python train.py --num_hidden_layers=13 --n_experts=32 --experts_per_token=1 --normalize_top_k=false --routed_scale=2.0 --router_bias=true --scale_expert_input=true --init_std_router=0.0101 --vocab_size=2048 --learning_rate=0.0125 --beta1=0.93 --batch_tokens=131072 --train_tokens=658600000
Below are experts of layer 9 (counted from 0) of a mixture-of-experts language model. Rows are named router (the router's row for the expert), gate (a neuron's input weights, with its number), up (a neuron's input weights, with its number), down (a neuron's output weights, with its number) and show model dimensions 0-127. Each number is 500 + 25 x the weight over its row's rms, rounded and kept within 0 to 999. Numbers have three digits each.
After each expert's rows: a language model's description of what the expert responds to. This comes from a sample of Wikipedia text that the model never trained on.

# expert 29
router:507532472484509500507535513505485484481531507455458444498493513485535488471464490526519544568477517515514554499453522512501510533513522527500504503472516529522491501483477474494518506524545492503519497530478488540455487472571447450511513541474534476512513502476520547483485504480509460464494516482513489488483484519534481473509502487468481511476533509488502509547489509496499493485518
gate0:500534554460508468531509500454500516498503496489501506495551459485515523530473512505463515475497487516512477552476472479501526469499483449508495468479461480524486512506496473464528503481487495501521536485467438553498501464534526520510543479503513488524486496454480506523453515507466508503497531463517491466483476550516537509517517519483524488514521545498533470496498533488463504493479
up0:504504512503515484512555528490495548501536463503492463514534494534494491448485514492476498493491509514494500501504491515502517501490487467483498491520446510546453496529473508503488501600501551496508503509464467470484532499524487513510463484496494493501513535500499475522498522507499461533442506466542435522499515524475501499503510523497528501520493496497496530468544513521465473548465
down0:516518488484489510506497523480505483531510501514498521493496546535496522490490490463468469494552506483542491530492485502538552500527467474434490513531529493488476507571512535521489510504501496570480453496517525548522476519460505543510506459483530467530470536544499521492545490524492520544492506483492517498500495476489503514505470514526482468529535525527492466509480511524493504512507
gate1:519501502481518486503525499527492547512538541538500447510504465537495460506445525500511523527474557499510513523529483476530485532503502510497509490522514482488522531475503525517475512500485490502512511485521475499486496520543445478456491476491508497525512464524480470512518518485487545539518543524509413494467505466496542469522510522467508520492492509549507460489485519518475483521495
up1:498520503514488571520529505535471455463528479477507482432496519524498527546535531501491517549482525485506514456502475484477492473500494481508491531484562536506466497512475507498534536520517510483472538472540512502458483490454475488502500512493485504518468466524479481530544531474481500496511479481493473498531533498531525503508503515519476475548477513491481497458512525505471529499507
down1:473513508450493489513501507499507480492481504428486503476441444509486491491445484487499513450495497524467505509504488502505550469540516506477510478488537496501449477472521520492534480478516449497523513539528526509508498539519501503473506506513494527511488472512517475529495496531496510454549528467508489524528465555505534467496492507531510507521499504470440484454485497511521477508478
gate2:493471489567441476449450475503557535480497509484514481477518522527505514499528503484537528510483472489506479553481523509513506472520470513501477462514481501486511513522511505482541530443491494487550479514530515474529538531525525501487473492493457503487478477542493472486500507482482530520537462504490545436499494486512466482517477493492483476495486513516513484522521494521499502458509
up2:472500549539525470484480518455465507505483524506524512527512479506483532499506509519510471495471547476514523528522539489485509480497464521507534483479499517513490524516476463459475479525517477537474494509523507476527460499478488483461467475483473499493508458505514485476518514459488570495456498501510514501532471483475479509427550492450500491535498527491475514532472503480515515525540
down2:486543456512473460523494505491507450534499508464470523510489516503516449490524508488490513526476510506497544515515523503456517497490509508482547478460500480487431489514512478549500506475518453517503481505517535527556500475532490474452507495463503521533523521495493480505470524465512515450510507497504493502493489458496503493545537452505505467479520447470502523511521494521530508462493
gate3:501497475473534468485521519506476478458487499522418474492496507530502551496491498509537469529452531510474495484541491487504528483505484494457528515485537533509470506445444503514460528526544514480474493483478479500493450493510523505543493464533483497510544478510531482486521495475525528473448490471514486490495502491467519505549495527507533473503494524497527472504488489521497479520509
up3:519478532518504491521502491484531517519466490491552493490510453561468502514493495501470486486503496473513530510506518496495483541504483495532489521467518516511477496514489519518527478506500494517483453474533514502489498482522511469480485577481522541522508484481444499475516469489516497476516519479486526527471523515483435479510519465480501475481512480462534584501477512505508486478568
down3:506501549540525500517518522489507522493523469492471517496468511510542501492476453479488455475485499485526493510503531486502477491498446499462504440510499499510515495523454449516513498484505504529526510516491521512545486501503520505570513500524505463496503472477541520530476482488511486478518517475512473514536504487459518537540473478521508502463455530488564562519523500489511480524467
gate4:473497489524539517474515516469459476510505516478471516496508529498519494506537467500473486476497510492535513461473487526493504517514505484529507532485471537526575537495506510513498447464515498496483535464489489538510502494495520521512526501530502489520559461499526517517476516522457490492463454515528470455493522453524476506486461522525524529507518507511452484505445473489488544477478
up4:475515495460561455508498487514487494488544493488550509520534489506483513489589505526472508537516474475482499519490486481491501504466477481531487493454522531478495519502502515496510493517504514485503492520494508500495512538471478506471515508526453483492470488566476522488535506508481506467465497515505507474524493441459547518520545499569481501476483501465478510487535499525500475523486
down4:539484541468446459512511505512465498455542521486487499537499464507493508536513476501496464506495480533521485507500462500521506493483453488580508495518523485545475482483494541492488513507464476516516500471474520504481507462509490507530486490500469490507497458474528489495494457515456498504502504509543493463467499497519567503492500555502535493483492524444475505485503474525454511493512
Description: Words a, an, no, some, one, two, several starting noun phrases after is, was, with, plus opening quotes and word-initial a.

# expert 0
router:489487526472487535516452544515520469498513525503493498500488519473518542483483494530552532489515508546493512506481503504482488497533515500515448504493517545484505502531477460436503500524522515525498489535471502494474503530483460494482483551490481481544522487486547532468479503502555485498521521509538494506459493506539513477461477534516435477501525477509504480544485511497484505509547
gate0:456524514538511483533509516457503532545503489486469523476537463475496517480510503511509522491520490509487537508497481492441522493503507476488533478477503538531548472454532526503513503521543452453510518504489506498467450515517505488514556472517490469495511519526519513499503498515500533504452480496469478513562524481469516466488511474474467516494471545489492435494483512493495499496489
up0:525496509521491492533500476485479555550518483465505523495514499531507505499497505540556503489498504487528494501502516500502492508503536454502547495511505465555511536473522449463517504492466503494484500491498507512483493454536497544516519468463494481452507476522448541504497450512517505468444506474521503453514491528459495466513506472484448484529461511522510505463498508487470502481527
down0:506489458483463505528479484522559528524492496543480466534551502495478535478485455487499479469527501523478473526465456490480530538458516496533513477467522520497489512510511478552532518501501500519481495507485529503542453470505505492481508484497479500408511500491511494492505486501481491500507504494506527534518502566513528475514502534482515534519489515488457481501490508553500485528518
gate1:485500542479510554464516510494524544504461479471505515529521507468500470512491488500469440504508511474518552493519469494529471497523491498509531491477508469511507492507519576517499511514496492463490461507556498466523505469474519542502513462537499492482496539490485492519515458479499528504525527479515484459490464507508499534481527462479488501503497535488492509496489504483561561521462
up1:503490490479492487499495501498524513503481518493509502461507489499512478483505509529438544497496516522506497510465490504503482509496433522488484508485503490489534463489456500508488537471474516452513524513465544483572528523508496498485521514449474500515518492462494531521526561508553509523516471492515516559526477546487498551501527519496512438489508538535472477519492509509495512469530
down1:506458535493521475524526479463489527486454525459502542435473498523510544518493545485483496482501536515496517472549481553496502448520510498496505503443475525518515485488462522449544503482475496483471526545498465509504502487481504526441490512488466481534463531509451533518522488521480475485500512498480510482488478462494511474524494487484518478482504506504521484539505497507496506481510
gate2:496501476512525486506530470524490507502518459537536496490514561460540513503539452542504467513507468508509508519479502558471463519502498508489501462478502494521498478503522484547483492522503509521513529519486500496456497458486493438539499468519456541491495462501494461435500510469501486567515544507533496490543457519483521493526520509475500500516479505490505496532502489488502504492490
up2:497517512511503517519475494470480503554496469445514527476486493499496524475496519525511484530527439461512493546521521473475522499496475499528499513490474514476570504513468534517538494542517516471502498499475491490486545495483531502527532526525541498479499506458516578482486504498486467473480490531490537525455484494525512526484481461476507491508565510495511479536515513520526503510508
down2:543497503520479488445464486516516528495546519472473462513490467482500537498497532462490523445479538475497481485487475498530497475479524479584487539526532514530494530503462546491507473500497512472486517488507512505478510519539491474472534501470468518469504528507556476526489501473464508491515465522505521481491537471537488489487499512535454492474490511504501525503533504487470501513473
gate3:497485486497516494526518489494516506497558516477472490462506533569476458459515524477471500518493498509484534466491467503538473469477478484491544526544526451453500541525525555518493537527469516485507515518510473496539463425496516473474494516506513518535510495471499441506481513494514473476503494469500487495528497505506485483536488479472506499506501464481513517496513482462513482478479
up3:498530525497514475506476536480475474498534478506486531544533495509523486527476525497524492485478470484486548480470466485451518512507468564531495515445515507452512533486459486462520515526532499523472510513514514511478487505509482465507498538483489474515523502527514503533492473479451487484455513457463496555482487526456499512484511522514471446508502502514505496522480513548521517502530
down3:508518524490503499518522482515492514494473452511503517548420530486553479500541481516487508490489476538521505489509496528503517506489461520466531502501514502475476520535499510463470504524548532473517515500524512479493507490480505463489478497513479503525514516467509511463504529513485497508547552513519503496548497524522538516490529454476542513476539483492520496535541450470518496471440
gate4:536498517471490533479457513480540462532507474517499497546458462544487477513527474464499510447528508489468503477550497473511503488478522527520505551514471462517503510501509548518470502471487475525492513517523499501509514507522518513527517521511454470508489475515498506485545538545488536446489512491479462483469492484486493513546489506538452520507523525471497513487515557479505504502485
up4:538507503489509507472501504510538503537508526507498472537485478495513493483502505526494505475490491473495527516519540490505509515459490540514520453521469502462505485508456408473516490483531511529530489484481498577483493478493475525517528494547513487491465472509473501537476464469508518458504502480491515490474482511527495481447518509482493506519505522482488472523509556514423501507481
down4:503539493521498497496492479457525476494475495528514506452476524493504481476497520511468508502482467536519495518479500517482528509488495522429504516528479475475476494481463467497480528503547544513496534490527483537480492474477496536517465543478502466568508531492502496514504455529491500483502514496458501499521505446498496493519470490510548492487433482486485491507465520518476518480429
Description: Commas, auxiliaries and linking words after a clause or subject, such as was, as, with, including, when, mostly before the or a.

# expert 30
router:502540481466496532509463547504531515528512487510488484493523494500479532475492502522529527541514507510532504497525508531512467496511485489469492510504480495510513488504509518502474516503500539523498499485513450515524534504552473491490500558465500474478548479513536541500551500532522482499508534503497503495487448521548474478486545472484492498485526486459508456523444527468477530555546
gate0:505532453487489499489528540468496552494462474479519466522479503446500525520486450479481539487504490494495526583479509481503466531499510500522493547527493500524480488468510487454513475507515521532501486476507532505498499479510469532531516530508466501510529530520487504470515531448487470512488507500494488471528470484505488488501484508530464518475523517459517560494533510476542528477504
up0:492482522476506470520511483495525530501504512515496475495508465524498471478546517506523468534515485492499488456511499491502512509515463506478504489468492554489538467489524530537495546492532481517471504514490465460480554524545508503506479517525486463461483479488542530476461517514534451486533558531495519547517507467486542460519472508518524548516524521477506498513495528495474509502458
down0:488498512552484526503534481513532493475514540479475539480503485498491490484505539503499471528475496488494545481485487490483576474518465489451529485513528538523460448514476566480498504490499497482486474482502472489479493540505530450481481475507522473509473489527532522528485479492488504499516505489534521493507535508482496475490541530493494466521512513501511501533428504487447475516532
gate1:538505522507482471533505541486504483514479469466499508443501448471480486521503493475510521480504479472461529466549590505515524517529480561499517549479465458505502489487470469486512455522513544510566528508486518511515470487491471494516503485470506478495480514488476519506486500513523465493494509503512518532474489474499507488502488522494487527477533528512532509520449515518497523517504
up1:490534485507451474483520442486488494496472528517508473500471498490478500486514526453507466524483497505496542498485481454507495508459518518470505500484494507542529538504508525523520515515534457501485518506509532455486475447469491509508470505476482505501482509479521453495530529528462506517535539463483532549499487511473487522522525550488493488481471526543472545540453526506513530519513
down1:546505521497481518523527488494539511450484528509457524492514473517505500491492535449517481497507482497466515475487493517519511541508510512490509502497526533518556514516478549504487474565508496478495532522501496484528489478507491519483453533480539473461491484496512520508475499474475465501502517501491523507507519529470468516492498498493555551546489423468482537473516511508459542506529
gate2:512469492476491516445508477458503492539469491531492475491499492482485510511499515530501525486499480477488516545490485475527455479530472468471481479535484517500506520491502446439430480513501531520547545489506510479528465475483472527471481516460510481518496518471530543482485500450495469490499507511489504480502453481536478506514517473474500502504481488520506528491503505559556513510475
up2:526492474533517509463489505509537471469517420524539427523533529469499552498511507475460502532478524474529473495507483451496501539525525517525470517469512500529504495529500545509494502520537511528531490474529528508505493507480516497489490470528492528492519492509486514488505530489481523518446512530525517496462496499489473524478553488497482491517509546526499526439498511501510505493516
down2:515524481499506557568472510536472533484470518514503516440499484514497493527504486545526524494490480536468509496500492480468463501499535503510540474534486520495496476498497515503528481473478489498466526466517504491506498496481456491468540502519458521525561489513467517501503454528476502489542510508518529507485498467498537528510490522499505524551501505512531497451522490473494455547452
gate3:502529505481518519519506471501526519487500502425514553512517462499495500479508478503541542502508525493511476511473515518506514551491503517499467492518551522459476500539524535465482527552484517470517501490493493469500519474517465488463492513533514505539508526496534453483503459542511477487479538489489534477484482519488526491478530493455541532466486477461495499493501544500452505522526
up3:538494470479513544509503513508521496540451500482488495511463525487501528483519490462497547506514505478483499496519474530503533541446499464534511532495539472507472494508507527466513500493498492524475496488458533463478452512508515485479511494510490523477543434505510492568514532476509503511463450504497486570487517511474457489481547530502507498488521516493473493466518531511505514519513
down3:471491490514497522493502516479483476494422495534495553502466482491515485487483492484508506547519522496495481535498481536537499472466493502526441465500509485453514471495531541501455495486490512488517503522514515526559472482459483536516528500521505492474508480488529524523506519512475484478471496496492552503500518548497460545517515530525541473497522497462517505486467522500545521551507
gate4:521486487523488512492502481539502441426487508485517494515489480508483502558485538476487468490450463474534497498522498514508508515485528506446502526507505490498522529501503499504509554518525480449481479461524531505520498508542478485469505525499467516534506551500527450474534463500492546480524517507502483524507522498496478471507510539540492527517516456477450503504489491506525489472468
up4:467532464446492554487519501438528519491498492534505489501538557502461496495498497500521493525505519470492458512518489496472517538525491453495472449533497471479508512539482506540498461511475479510494495514520492493491464456475492486471545523435485456467516530488453490493507547466478483498510511510497463481493554486520500509499506504471485466505464534497520491502511490503490494488499
down4:549533443520519516418486514481489544515496485537544514494497487495511520505556487480467514484506477500493492502513523519480492536479501502522532475536487464483522505483507485480548507501517517532491456502495458466544497525533507518500502525475510506503539468495537502516509514503516427502453458519501527508514493513490525524499486510485453556527488525518472471474510509497503519509474
Description: Capital letters inside acronyms and codes, often in chart or sports tables, such as ARIA, IFPI, IATA, ISBN, CNN.

# expert 3
router:500536519497503519527494566495478484504515510508459488514488541476497484496488509502497488507522505513505489484517497514471491540509524471504486535498510557510490500475496514508504541517538505543515499530503469524488506510511495471439447558490485505527520460493526517487520526541470494477481480488529535493525441497518520489439525506529503524478495479485495507517461511551424515519535
gate0:504467502485464531507544586521512535510487528463483518543504522476463483482513488530493483476466528531549525479508507501545497501484521519499486427507495511492473493487499525508476493499498511498501487507528500513504525503513496500520501494471554506523458495552523528533498528465498487476501517523481498487527494473531520495434485494512466472500486465471471475496460491558498476514520
up0:466520528483515491503406506448506470446459471488544517540488503510521547517536507497500513544514500503476501489493488496471504475500476460506443507491492507511478531446479468511494444472493499482490500504507476479516538518499548535506489536497535460503508535482515526518485492508482509479495509464504503522521504487466492479456508515451511515500461471495490479475503479532504502509477
down0:502509491483478480491524508471526492506483496501457495489508516552533540464527515473529488515541529522471449506503536509493455500474487530452502499506493492486486499487488504559505527449488478486495505479498468504569502505524513477467533537538513552507487508491493514484524503453493481492500490501511464462509549528491532495505485469495479508495515505496536530513541484435547472470486
gate1:496498509507510479469524543523511471467474464480472479482518495467485526535448468526474496574497494480488544506515508510527535532528472472495498533506514528513489509529522483465481514476485486534466542521544497489477466481499475503497494517481496469458518526462518498457503490492475489512552499543500513511508488472517526500501482489505474502544545518486534459544517525541492541507502
up1:443505542521498511511478526507512509561493488489503504502528524510498552524527509525534498505510511498471545506472500484490473521497510519515513424527535494485520504499517556545501493498520514520523503505540518525486477521485498507435477533500458525508462531475473512545493468507515495495499506552483464530474495494505490483494542486493494514480494444547495489477528492472547509533505
down1:472517540494489488497507520518532485526463519500474486516548501494491536481532536507471503489496526499540525512512515490530483525514505477518483521535498515533465566522489525501461501530517480526502538498442507496445462496516477486523514513504491497496517488506527498475491555491554482503462528540518514474493530517441543499543501494531532473458508503522497485535467465501522525502474
gate2:475503494467471492518508486509491485531520508510530486492525513572472490472479477478450501488475515509500527455485491482549492453498510485498471509475522443477504537537551514538521482471483464462488491476512467497505491499503509515501549466542521490547503482463472483494486502483536481489498515508488469482464477497532519522561514444500504502523457476477506526478514515501493463513481
up2:452492489488510497537487552522507524497483484499470494511497490482509490476474458500530479476565537526542487490533489507486460561517454543493529511503409553500496488461500453493489477512493492523478500515508502491500507507513467484494451520485471494531496536512493488505491532493505504525512543488498499524533493516492486519520460486516537478477499486527458515503527494451486532495508
down2:510510503495515509528528506521488546473515487503498521518479537508504468448490512481522486498474521476495468514466498544502485455484519519582530558483512530447516536488518495521545520503507490493494503491502508490489471506506527493515507507519484546487462516501432486488507525461523530508506457545475522487460527535501482479488485505509525464504478476521512515505476490543444529469502
gate3:518519502539518533507502526499496523527537494445504533498504507476507523525506516509467490496476549472495509506483449537488462489478514501485516498494490479479512493467477520476465491494446458511488479522526506513529486551448516505499462480500553504474511481507417488532491488513559517492476495494490467496494499492477457473500521500526499511494533495510486470565452465496522505477514
up3:493480498481505483517506557467499523524449472517538568486501525495500507500467463495498496511516462509585533532518465508518512508458446485475499481519463527468510505524448498513482486477500465514480494495477482496491532506509488511484501491507502540501537502530481510504518490509551500515478504442492475524480487496480532507515465538533518479483499452514482523498481520536469539486497
down3:487509499505472517515478513540521458475510515479492507468508508482503468552501479477490513459486537501469498463459508489515528440465539493474484478513560446505475502472482513523497509477522509474501464538458508500523500525495506468535480510505476466483494494496470504491498488510557522452500463471496510509463482534518526536482507509498468529507485487470490533546474516522510497437476
gate4:520507493548517466512488499523483513498447541476474457446472562523515524499471510527512506515515468536521475457543502473471500479502504480482481487491516511531507497481520479502486500517531493545487495469516509453525524495498509461538474529490515546530505487475505478518493480464482473507488437491498501571449490491517510483521505488498499489469517491502512474521483549500496450498518
up4:509452510512461509509478470499502497490526487521485508495512502456464450465516461494461535494538463461526461486482501486505470544479531504509478482488484460522510504491581504527516515523469534545515470517472486535477549525485530496471460482465551484495481519510479532523497505534516521496515483496493495478477470534491498486465493506477517483519509521478476499520516529493483529549504
down4:511524527502487509534496509443529498499488429493527490496540472504542496498519514475428503461494475524486523493502436502520481485519532510486523495474472488473518483482489515514497527525504494501503492501540548518459514471504471483513514505505542482510502460471544512439551508492552455521544478475488508487477484487481481504458499499506462506503510525487472479502496495505511530462487
Description: Sentence-final periods, decimal points inside numbers in census and climate tables, and opening parentheses, section markers, minus signs and subscripts.

# expert 25
router:505559488453488504499465531536504509501518501506484497469451530481540519449471491501523521499515492508555503514496493547478525513533508493503487505480519532501486512503494493508472528510544500538500467511476472521487517536546474448457505549510474489521522463493523516482529501498523495483509536461541516551510485469504494503475497503482463471480492480455498519515478523504484557547482
gate0:481511490491490488493478493511527448516505499510492519504601509453460510489497491482524456495525484481520458516512461508540525508525532480492476491503498521550501502494503526489495488495521495495485549515544483483450511481508510493494472476514531519538490498531504546502498481483474523480490493541489503499461476498499518482499509515508481481460486508532493485512432440437483509479539
up0:486517547500472512486517481511482483449498445493534494517525502509484489451465515506537503572547516484539457487508442484507510521504501489480496505499492469521492525493499495465478451510503500538487505501545504482543545524524486475508502501506502532478480498504432498541506526501510448503501516546534477492507521516525502454511472534531495520469501481497470481529509500465485502499468
down0:480497504480492483516502476501478520492494493493501521547487532517517524494478504519516507483453471463473530525546477491544500488543503492488484512486504442489526497444474487517496468475502494458442530509471526520504504493531476503493528469459497510513440509500521510503499420471514546506470527502503508469468487522539481545507549468478534496480479496476473487537508488506484515511532
gate1:538468521504491496497542520464484475502491465514521481559515465496524521502467505473484445486500528517480490507485472512510533528531523528533499471489509511500499524512510477548479495515484524460478509522514496473499454497468506479534465522487512528459466542488506487529483526506523496495498508496487496486496528521517557465474539495487523515495557519503489516510510468502523437430459
up1:505468528510496514494538423477490492498500446474465502516511526509559476485466519471439458514548530525537502493487481483550452495503506525503493496514489514494492496520486495485516521523487522539489513476523478475528486512504499507503538497500473485536489496459489471455522511524484538489482505467524514468476503515534510494496495508476473488549465468472480496486529479465512531557495
down1:535480590523544502497490517514522487515530516513474507493491500477474521503477520575510464486538499506502545519477532542474503500474516494445518491503528495503498475491511516485496553502489592491508516514515507517499493506491520514514484510512539511513486540483466494484505523506537519492490503539513448491475529478487488497525475490501491486533485504515494512499514465479502464474562
gate2:487552504473501522496525476549532500504483511491505453444411493489497481489505498475488452504545519515511497509505531516498503526485505499486517469466533534528479515551483497506499508492473503538508503488462514504471498500498554522522466474531542528552516517553474511458501516505514516530486519480506512507546534477504509502546461476519500496485495501484489513502473479502504520532544
up2:501509498528499481505519527503503517512484499462556480486479512480527498508496456531501522469506462517482475521473505494545501482522512490453532469498523513527470495495503461479500483507479489510478436474481540529520513467530449487526530549484564516508464529505501487478492495519501506488487518502498489514523542536534464493505471491493520562494500446559544510474487478516497506515466
down2:511513454492486507483554518545466470503511477483483507520478504495463499476506524536519530512464428492503481495482519494510501499508506463497491574492499542486489508493527484477512459481549522490492495505492474516499469518484513515526491432526456472495506466496510482501499497528514531531426481540512517513502474512488503526515495501484496500531492490420471475514481501476489493491457
gate3:499508510500527539454483507516505489539566542528476536509522486521495507432486500522513471509485551500467485469495526519470487478527533531505518525511533521537521478493465523520509448513513522525511523542472504496502494519498483475501545477485497546470541514515511493473545489444480509473512470477496483480526494496482472498540459526501532503501532546511484487520484499517493523517480
up3:504481523500442525521538511487511527502499503487528465532518480459484468487484500471500521507539520503526528502523465522489535508513479475537499520498577523507548505518527492494471487488486493506483517500486491472529443482482482486509492518507542487478508527464483511546503519534536514474505543493527487549472508574503505476481456485496470504520532520482482470477464533500531498475515
down3:476460492518503495563466468492509460558501487511491499494492493497500500556477501503498492517498481505477531507516470482545496512487484509500454504465456496499499515546493492483473543535509485506488485477502521518474474514537482446518489498491467472491479492477481496513483512553518486482446455499510571478520460504519553525460467507494500500537485478506509492470528551521513472497493
gate4:438510454495505517532512527475504454502488527505473491525509497491496497489465503463491513463486509502501507483495494502503512466481509480507496525547506486497507501505472520511496501529509489465523547507483542538550496510532452508548457492490510564462499526518523490499519463494524478463505517503470534540505544509488475564464462544485456536493491524508498479529482534487515523469490
up4:552527496456504477495469530540505481517495499474520491537493551531506484502509526501550489504453508536490491510500509500492502517451479515494475473483494483503466492474475517491494517474486483479494449497477479490448485495512516510519468506547532514526482477495534488547545462564538465520524502517505495509540485498487539495495540469470504497489435497507521518524516515471504529519540
down4:486483463499492495498506544506478486504503498516477475544465479551515489489481528500526475513496499510527451525527494494498462513483559501530506493493511524523512463518510535567489528503471499491507532502510530501459515522485485550512504514492501529516474509503511515486503518502498548525495501504514475487555441476519441479515517529540447473539530525452495497516481507485477471482452
Description: Line breaks and == heading markers that separate paragraphs, list items and Wikipedia section titles, such as ==Career==.

# expert 4
router:524535508504548500490479540482508498495529505490477479491480520471523496524462520485498535476552473520526505513465529494472481540543516517482495489546513514559455490489473477441498524529518544502503482506481490541462505507485499471489443531469507482555513486497521530506528538528495504529499516473480485490518476529512482499470494500510487486503512472470528484523516494463515565533481
gate0:463488461406536517523511515489486481436441483506543504524501481474512529508500510504502491479463509468502478498521474520540521447550530501536514506501504518467498520518513507507493480495504469516451492512525512476489498459486469520493534507492509475460531470486487487462504507510488506496469490491470575503492477526536463508502495496494498520507479478484522481489480482543469494514523
up0:496483492489493479451525468507451529525551480468497515529526464499489471487532487501530511513485493520486517472537524458500546498485483500479510488504435497506477484478457497558477556499518474517522478496509527494524498480480486463478541507492467514506490505538485492500509506486506463523540435494521473506495511493471484530522459541480563494475488480484527504460478499507531477507506
down0:498520552518442510534501512540498521519443518473440483502522490490526512505551480504499522486527538519478495530493480471471550482495555528493491496506506514515481486501511468497516552492440532487510462470494491515494507529496463483481501510450513516520478462516486531494486512504468501483509470463482486508507544530483474527486468502496486489501492571502494521498507482456533491513479
gate1:475507491525505493487502519453486507424488469532483508512510532501555509470511516515534530488506539518503497463486498492463519522471487486554536481497485495462489478515493467543478532524528535502558510534504462492492474502493482488493505497440476526523508478480476500449490500522499485485509502512493540497515451514505467482496477547481458472500464494524499529503480530467451517496524
up1:518504532495445502501491444503444541512470494548497493537509524540493497470529449508474444512486504486462480482526508478461501449545534518516540491496509496484495528495517464508549480494471496468536504493481535501476476495533514502524513497486499490527514504502544451504526496513475536496493471481492534439454513464481528487501502488504515512522528517481500497482505487458516499523491
down1:469552545479544481503500486514482447479499498502481487471507529521474528488518481518488581487478517497496536501482485514513460497448480480482532512505512480483536518558497500490502472472489445474469525501501477486501500527543490488491492530526470536494488465457500479473498467516499493486482480494519506462451476517495450494481485532506492484481474533519521552495493479525502454484493
gate2:481491524507470485508528501475503512497507523526471472449509480455486475517442496474476523504503496468460532511490460539501525528505483532533519525489514513521474515499509528539475508482478448526470504472496504505522560488505508501518510524507520495487510501522496487514467504507506558519474502538519516465488514529533520515484515492517475533482502578563500468487476478519509481485566
up2:470517475509552444497505483506525461475462518534517523520492497544515452576490505519482484502520462466522515473517487473542493472498493481489486491531510486496517548507526508528481467488477510501498530451483518455489464507497497524476475518531499476520538478497480498496459447477504514457526480496471474460491486530505516486514502480498461496509460498500483539498505466468481464524505
down2:469516486464515491487464519531526443519461517544541510476513465489443502459487489525498511509500565503501497502507494502493550502476523490514520521476483530518489560541460476505526499519524530457485510453539503490503477481512522492509486520512526508496524476484482495466495501470521521448460527476518492559506480547546487491476516500506509500501479495508469489531462517507488516470499
gate3:495489500549520487494505501467486522533520517506491505513527504470495518504514501512524490489511500461521541458508486495495509459503463491510524466501477462505497506551539556526463446497513474501511491480514529522524499498498508467456506460521486464523498489460474504451523420496483499481499483524492502486476510484475526527560519478502441563450468492511481527513501493492505504483499
up3:505491519495536517527495437503505524458488495462502510446452499537525507489502540520453528526483511482492479475531521524477490487501475484470477491502474445496532488490453468462497502445504527468485501519513465467484498452482474447507461480508484506503511528504473500569506500525497493490500511532517498496498505506518509480481503504530496535490520481454516469551496493465484526530468
down3:504504524460450521514504507517521454535493513505485507450535509534545511533525522545514537485490503493490495533499533499474457469486573495435511502519496493534500513512473529558507514499500478487523486472495507505495476529505468500523477483489482517488482468561511558477459527496529505465525472439514503496501496510512500494498486479508473481498511526522514462485505510510499516454513
gate4:504517480493450411513471519510508496518489483446475507523539490515476493506485489488447499541498519492499518491496487469479518470503470502532530501468482487494481488508492489536530480504513457484481515544502462443476477527501521488506559501505512523461474461522502475500480545491499506452522477444539516508513507485503522497489512512497454477532471495495483501525461528538520477508509
up4:476446515469558523510497514512460498499510529490520514542507495521482508527523492549478510470499501503493497494485468473495543488469524524519529514464523502450479501532526582481504534500507488438564527540493491508500498508525512473489513528524503487508450520515476472496517512510518505503523485478540494427478493481458496522513493483499501523484486479503492542490506524483529510475517
down4:490474518476503501487501516414500515477477495482449509485578489503461521514533529509484498528447488491521519477532493528504550477506511472480493469517487506501479514458511486469551523494523530506480511480498502498488492531450512472447487509474490517542532518498508511513531499485474490527444508516491512504533475502521468480529536473472515495508506507514503522561469477500486478517495
Description: Number tokens in dates, scores, statistics and tables, such as 19 of 1996, 10–6, 5 March 1891, 20.6%.